Below are experts of layer 8 (counted from 0) of a mixture-of-experts language model. Rows are named router (the router's row for the expert), up (a neuron's input weights, with its number), down (a neuron's output weights, with its number) and show model dimensions 0-255. Each number is 128 + 24 x the weight over its row's rms, rounded and kept within 0 to 255. Numbers have three digits each.
After each expert's rows: a language model's description of what the expert responds to; "raises" lists some tokens whose logits its average output raises strongly, later layers aside. This comes from a sample of Wikipedia text that the model never trained on.

# expert 13
router:126126127129136137124085112128082126131160124144126107145105102120127110159171148130139083103164141183139127124121124099077125131067116156121138124097158113135113110150165129120107131185130126158166157141139124120126114115127171180087098156109143111164132183085108097136121126121119143156109113110100121124116111110093158112104099133145095079122183073151117140146145109127168162170137126141175122109107096163149074127179122168095114110108130144150131109134159103138119114133125093114106140109176135123138122132098126150117111098161154095139124121129118117148162153154097130146111092161134129088120113160100120108135119136132155135099101093099124156114127139172136136115115117111119132107133134145114091144176110122197094156124143125133121085144143092171145106109106140
up2:133111116111090165149133106128130154107146125140120137076110078107141115151108059059108121172137097144133108136179106156102135135122132141127091119161114137151114120145087135102124133149112138108157111130102142124102161155117125121130103143146132124152126098138158143124129113133144155135107178115169140146098126157093168114108124088111162114149120135157093114110107096154117130095142124088117150141126133135127150143135097108115129089115081097144151148114117154129077166125100142166128087094140105095202114168151094163118097108166137143111082141131140099134157132115137113131181102142111154127155117126153158175107103150105109102131139135136114145119131162153142182102159159151135115121112123120175102127126150130125132117089092114122152114091112147173106157155137167
down2:117159104140163138084135106124098108123130119131129154134178159129102167084104131160148123171153156160132139133092103122144092093162146140121157115104136153137136179153116131117155102080125109120103152170131109158121114140142122141121160114108128135147111108159143121161086147079104108066133091170122126117125098120142135148142143108156122097183113104108158123150122136096149126123121135150103085100155129148123100119090160100113136162138117124124139101139119140127158102145116148082155122131087112146115118126092160100151141181112160114110143077151133148117119130128121139109111164131113160128137148106084116103172156133121130149126105124129143097156081103127103084128114125144149151124135140125138157080118081121095176145154165186169149156121091119086151145116157121
It responds to: Noun endings and count or unit nouns after numbers or adjectives, such as -ations, people, km, villages, units, methods.
raises: "in ", "and ", "of ", "(", "on ", "to "

# expert 2
router:126141154137111135125123087134075129132152112153143114141140111108147080139131172129145088138154147201128096104136116094115092131079088125113143120144180120173126102147096137080120128160140167161144137141131125125136166108146154150086091178134143088131096126125126117121081150131116145172139111115116100118084110156115127151131096143127124103101141093142147148101137096121108156157120133158113132145125145187147084161137105174096091101117149148142122093104124098124108114130133109133117124145148093131144122136106098138131106113192117117101114147122127128164105151150126152123089143164155135142119098166118123137100132090183159128138125127140128114165102118155115098138091141097145161075137127143165110110149108136135159154115092149105135123110161106149134093110176147
up2:125157103111156125155154112111128084121115121107124119070108109109091125136091121104134104165115116124126131091100145144149159136143161130157116118147147170109134113160129183087154135085183140131127086138118132200126133151135100133134142121164119113134133131142128097120165132136128089121155135134131112042155124116156147149139114107105114182074143130105146142119127125137102143132156163131125125098124143124098098113146132140154127127144111108129127122150153112121156104121138123160129111112146161153089145125139108147103142131115173135185086113140141119098119104120136128097094114127159140096156115111135088140065127101122121162141187109150146196139136156130144100144114093156106132096134122096132158155091134095118132096110078120145118117180158187143137145121129138
down2:114149131168122135148118202104110139081139138128117119161129089152115152104126147141159118128100130141129131139137113108110135126095103125129255158157153148107131135134084151125151114154120135120130135104142101135133168121113150117125143142103107116113136121101112106132143108160144090134130169091129130139093096122124101135103129180118127085142157108115179142143169080116135152142127118111106107140132128134163099125135115120147091112123124131139131128095132120106139138121131148117156128133127062117142157107127105105117122122147110112145107130133123122111126109106110139113132134129133160143114089086140107111101132117132112117077092150064105116117095120147130162135088107125152120123153164157151135114151134127190104132146159140142178103179093132154146106164108145
It responds to: Final piece of a person, place or team name just before a pipe, parenthesis or dash, as in Damasc-us, Nakamura, Vid-uka.
raises: "- ", "in ", "| ", "and ", "(", "is "

# expert 0
router:139136160144132123104162112128139133130162104139125144118119165131170091154149152154141109138124149119134105106131136112085122138155119089174141068116151133093163136161146125126090116140126101110137107163124123146123111090172121182152122157103129129130107096109150146121192130162135136111082115116132111106177151161124156106081141120156089105175126166104176173114101113146140145088106163063160084127177113093136132127143120086093119084118125130126126145153158113104092093164145138105098079120148137130075083108133097106104099110121106106119118081139137102115131173123130127105121113117129102120112144142119131147132128095181133178155127126119161118136142117089138113121129143139148161121125128147117139140148122079138134113154122164157133125125134137095116142141124152
up1:147076079137129114166134123090105156153136126136104163161152096078109143132110182160130144126110082123118135162110131153160143124113112112118115127153152174176162141152148138151137101138118117147035131093107160145094145187091079137172131093140109156139116099132120125153129093194152134134123135160124133100076147131139125142142129133106150125135091102136144149109125151161108133146121140116095127127121121131112159129139113142107089167148150121111097119123137122085121159100164142118121136100109117114157145125141120177118118144111156134146116119075140116119161109153137144115164143139168162153100135088132108139108121115120105121103119115133131080133101144146115135141097131131105143120152099112153147126146175147101165143113100139167089183083133117135157123122127127
down1:121111133098155152150112099116118113109145144133143129118133118166155138124091112129163054119138140120160098159191162151129142130118150108101185154126104118112217071106115100172105116128117111104096127100139160126131123096086119142162117156161120131179106118155096129119194125115105162140123145087138125114086098090101149132105105139134132134135111125142129157094124127098081118119186092145167146146108129118107143157093134124115138160150129135137120099115134132131111131109135139158159139113136130104184143096137183145107105145130150137121142121091101139146126147149131127108127132147110122120122125117124116090171100104138119148175125129138099101106163157179121167137107104140164138134099110148114098094117170135143107123091104138119159124141159102134129131159107112
It responds to: First word of multiword proper names, mostly places and institutions, such as New (World, York), South, North, Red, St, University.
raises: "and ", "in", "of ", "or ", "in ", "g"

# expert 16
router:109135128120176105120149134184115147129101160110126144104138166125143124125070136156137117093115100127164164143077101155169110062136119147158116165145092151085122113096128134163098148119118126131152091095110103124123137166155131191171155125114140120110132146108107126123112126154112110139134121145138152133151137120146144146144149119125134142128138160104136088151134122143127127109147103101131153110136128070125145127131129122138168149123116082169159138115153122125147134086168142104138167126070109154103123080082162119182132134145137165134162166121155122094132109133131110094167154117144139130129167180125116116089120093110097122102120103109127126113149098129129128098138101126120078150114125101120109128113117144087068116138135103154142150139088110116192138097108155
up2:103157101162117119166116126116149076109122107147145061121085135135099147146151085096114112129123147164154104109133130092097149127138150115132080149148167125114102142157138156122123127144186144093106107130132088111117117094086147163154154151126151161145113134127157153110128124125127189185119174081115099096096143119108140180122117171128130092142158082128126145139139128112117141152125125170074095161120147141122119103104133116084134125122089115111168071111131135147113155141149121132116120137178117125127119128170122145097137092158160129160108150106116113119182119125121083144128112115125132104108142115172121127119164156093133157149124142150142145140126122153160146137110166140169114099117148109143113119108143134113154127115127107129139095153169124139131095187126146
down2:155130134101131153113174133119119118131161140110130189115136161124124119121122183161135142154147104073115152185098135147109145152113095161126205132132111137124145122108106097140140154161084093156102157170132167140134123127119122088102091126117080112130127090142157120166149140132102119097086131146136145136154110121108162096117106108168127151130109151141140104099150115106188117141062109055135151113153109158118126131149112134138142111111131162121091138146099112110137127135140111146090124158102141148113148144087107189124121160066103142103145129133118127151080136148141146093123178125168114114130125124100125112160098120130135078136158159149130149143135135110120156101148086113087135122117115152114129163102116148162134104149118118139129129133111122124116156116125130
It responds to: Last piece of a word or number right before a period, comma or line break, such as -ously, -ing, 1970s, Venezuela.
raises: ", ", ". ", "; ", ".", "\n", ": "

# expert 19
router:165111113106114132132116120165199139124097114151131121128129151135100097109102104104152121101151141109151167078130091150131164126134132135136093163112122152098132109114151128124089154116090149088158136124165149127146109120149134178094113116098158132147158131117114102144121119100104148111101140126147162126119156149128112118126137116172112166118169136090140108123098119139179148085102147109108149073116152082092132077099138133142156132143131105151089131180139125097092146133157152123108142081110120131108130122095148132140103138108106114167155112183143126099102137122112074162128097126130113147124140134135132121163159158098154117081118123118167145096161143135134149116169172073127105120095148113127099144127117136111082124138103139130138137149187135134171118140088126
up2:139117155123132139145141137110134063132136128141129165112090087147163147116130126126133133136117139135163101128129116171170150113133148132123152098105132162097166143183111110148097121175132111166131103146105135147163136146165164114163148152111113141097151152147145136123141160082164122104119155102158123136114084133127144133148129172110119110143150093142114105119155115132120093108066110122138128113160105145114144136145141175117122129120139138152141106148136099114165154154171123133149149138112087108116141127140107123113086081135155164200146130131112122162164138124150119141125079132097143117139096106136109137125092111124078132107112115153112147131145105135139178117123091108096075171136113093105122140105182142142107125122116102144122069112100092129169089101118188
down2:160159136138143160138127123099121164163153109113111113106146142127121085119093087145103148121144077127137139078162131124096132107168148166148104104166102149154124154130086148099111148149167087147144108126161144095114112122152128150189099131145131138133137123140148111134161118103134098111141108099131109104112127129134075165165116149139107083142128074097079094115140148162141114176122106077141158094137103117159110106126100165133106128141153128131089105097164125146149116135096146172128136159131152110160164141118126110106095129136067147117113121115152138120160134142083159134132119114155122121128146144100102152142143118127131145129104151172122111121083107137133167155125116152117142141135109121141134144095164054103131149116130136140170136126108063113147174123125140
It responds to: Single letters and short syllables inside words, math subscripts and coordinates, such as i in ubiquitous, li in liver, k in LaTeX.
raises: "-", ", ", ". ", "in ", "."

# expert 8
router:125127140162122145126126119141096157129139143138097140141109106076144133125132100132145093154139112163128105148154138118101110145104098137107131101135140144165162106112129094114140115136113195127149168141141121117164122122119140198112112107145125121130105151124143119135087127152114149155160103117107127121128134126138162112159126147134099033141153099122166131097177117117122134171126107130143139166125087134155080159144137147103112105128120145122119112142111116128086109134125147142146122141153145101151142142098111168098138103131113133069115118060129130105105151169109147098126130163191111124138105134109114128135086058156162135124147131125109142162134166074104131126108109121115123083125132126195119127169087130177159156109124138100119104147158120118121121094150137
up2:109108132183100113118143116155131156135132143099151134097140139146112107132135127070112149118115063123148163124141121136118180116100104169124124129160110137144097143109159087144108141163142129125118124137078114119115094138113096135127098173110124137143150094137155110126119156115107137125140125126105117173106122142155128183098099133130147143096140148122137131152136143139111112093116155118132109116116181146144128145076153163142117103146117110140135040088106133140201157087109099116136190081145079128128110157110113154115115133111136185154154114129142138108156090151161099114139147116134140115080123140154100097105115125158101134105121150159158125140128131110129139117123110161121149163142125114139144119119135173175126082120111078141137115126123110149148128097151180
down2:139111173124129164139117114116103117100088184111098145138141134134097117134141166123134118110119118093118126123127144125094128127154073135128173101138114097105111183122116171123132166112147126114162157192163103095138130134120151136125083090166149112087125080173130113145066165105119086139087094130123146147138148141181119095137143133134130163123087135135153134128109133155108109129127107153129134132112133155155159105133142133112162105140145144149132109128114110139107143149161120103104104134135120112139145126122101119075157153137157137099158120115116100140118076178160151103162144103085146136156130099132097117111157133128176116130107123110092063139130125134094090137155122125132102134118148107118140110165150119138164189124157100106132131063137134108126137159155107
It responds to: Nationality and organization adjectives in sports biographies and names, such as American, National Basketball, Canadian Football, United States.
raises: "and ", "(", "re"

# expert 12
router:148126130098121106135113153139100101161152161113081152077123117176126136150149126111161092115137146074154133142127111120158132154112169148164135138129123122096093105108159134167068177145102106179112122158121110098150142164105084124181113119156159147097120147109121168117134083128139139151142167138160106164121112116105137111078095137089150132123131130151099111160087123100151147146120121114116119106121107098150134147133162127167176147148126098146135144148130131169143152128153156132097161156073115132103136131106123134119115145158143139092145124070148112100149141135109111106146086138161103134113091135110182083139064155130125109133116137115127096116083156121105157102090134156119105107150146092139129145115138134146104118122131104116163155124132115115120136142111099
up2:156135165121113171118112120171157101164168094121162145110145062144094114138141188126092133147103143127098154125144147126114150144105158127124123160133141112154137116140139177107136153150137164134107121125122104141117100096101139146088138137148108121159140139130129112152101127169121159129110106120113111122122116096105122136172107129128125088115169115159110094128174135104123117121157143139114112152121119124081096138159093179167138157120124105123106148091143135140162147131106105128113131169161122129146139127119129157102128126112129140147135118092064130122155143169124115072102140112132150116102152135148117134133119123129186141120112157133174161124152148130107144191089115144110130103178148137102094110077157094142125092097104104102140112172163107174156179106146144
down2:149106145115155113141118114116102127127099120120082130111132144125121161171205151134138171134150105106046160133158178158113132156080090149133192147082100120146171111124150172109128132145112158102114122137122127121183139115126132086126116107111125165119130126094070130116116125122138113073098110141156132161125138105112123134138112159172150168146130094144178101107105115124154141114067139135093109159143144108110133147124111141151124118123142114132160124141144128162107156133125113106119131134114140136105154145136143121135123155117122118161122073134126127098117158109065123101124105093131151146140097129157152127113132122168156132149143132100141115139133118160147123090094149067107148089120166119138108136114152149140091142108112097105157089087127138145113114123139163
It responds to: Caps abbreviations, country codes, symbols and LaTeX or phonetic pieces, such as SYR, RCH, _ , &, °, $.
raises: ", ", "-", "S", ". ", "T", "T "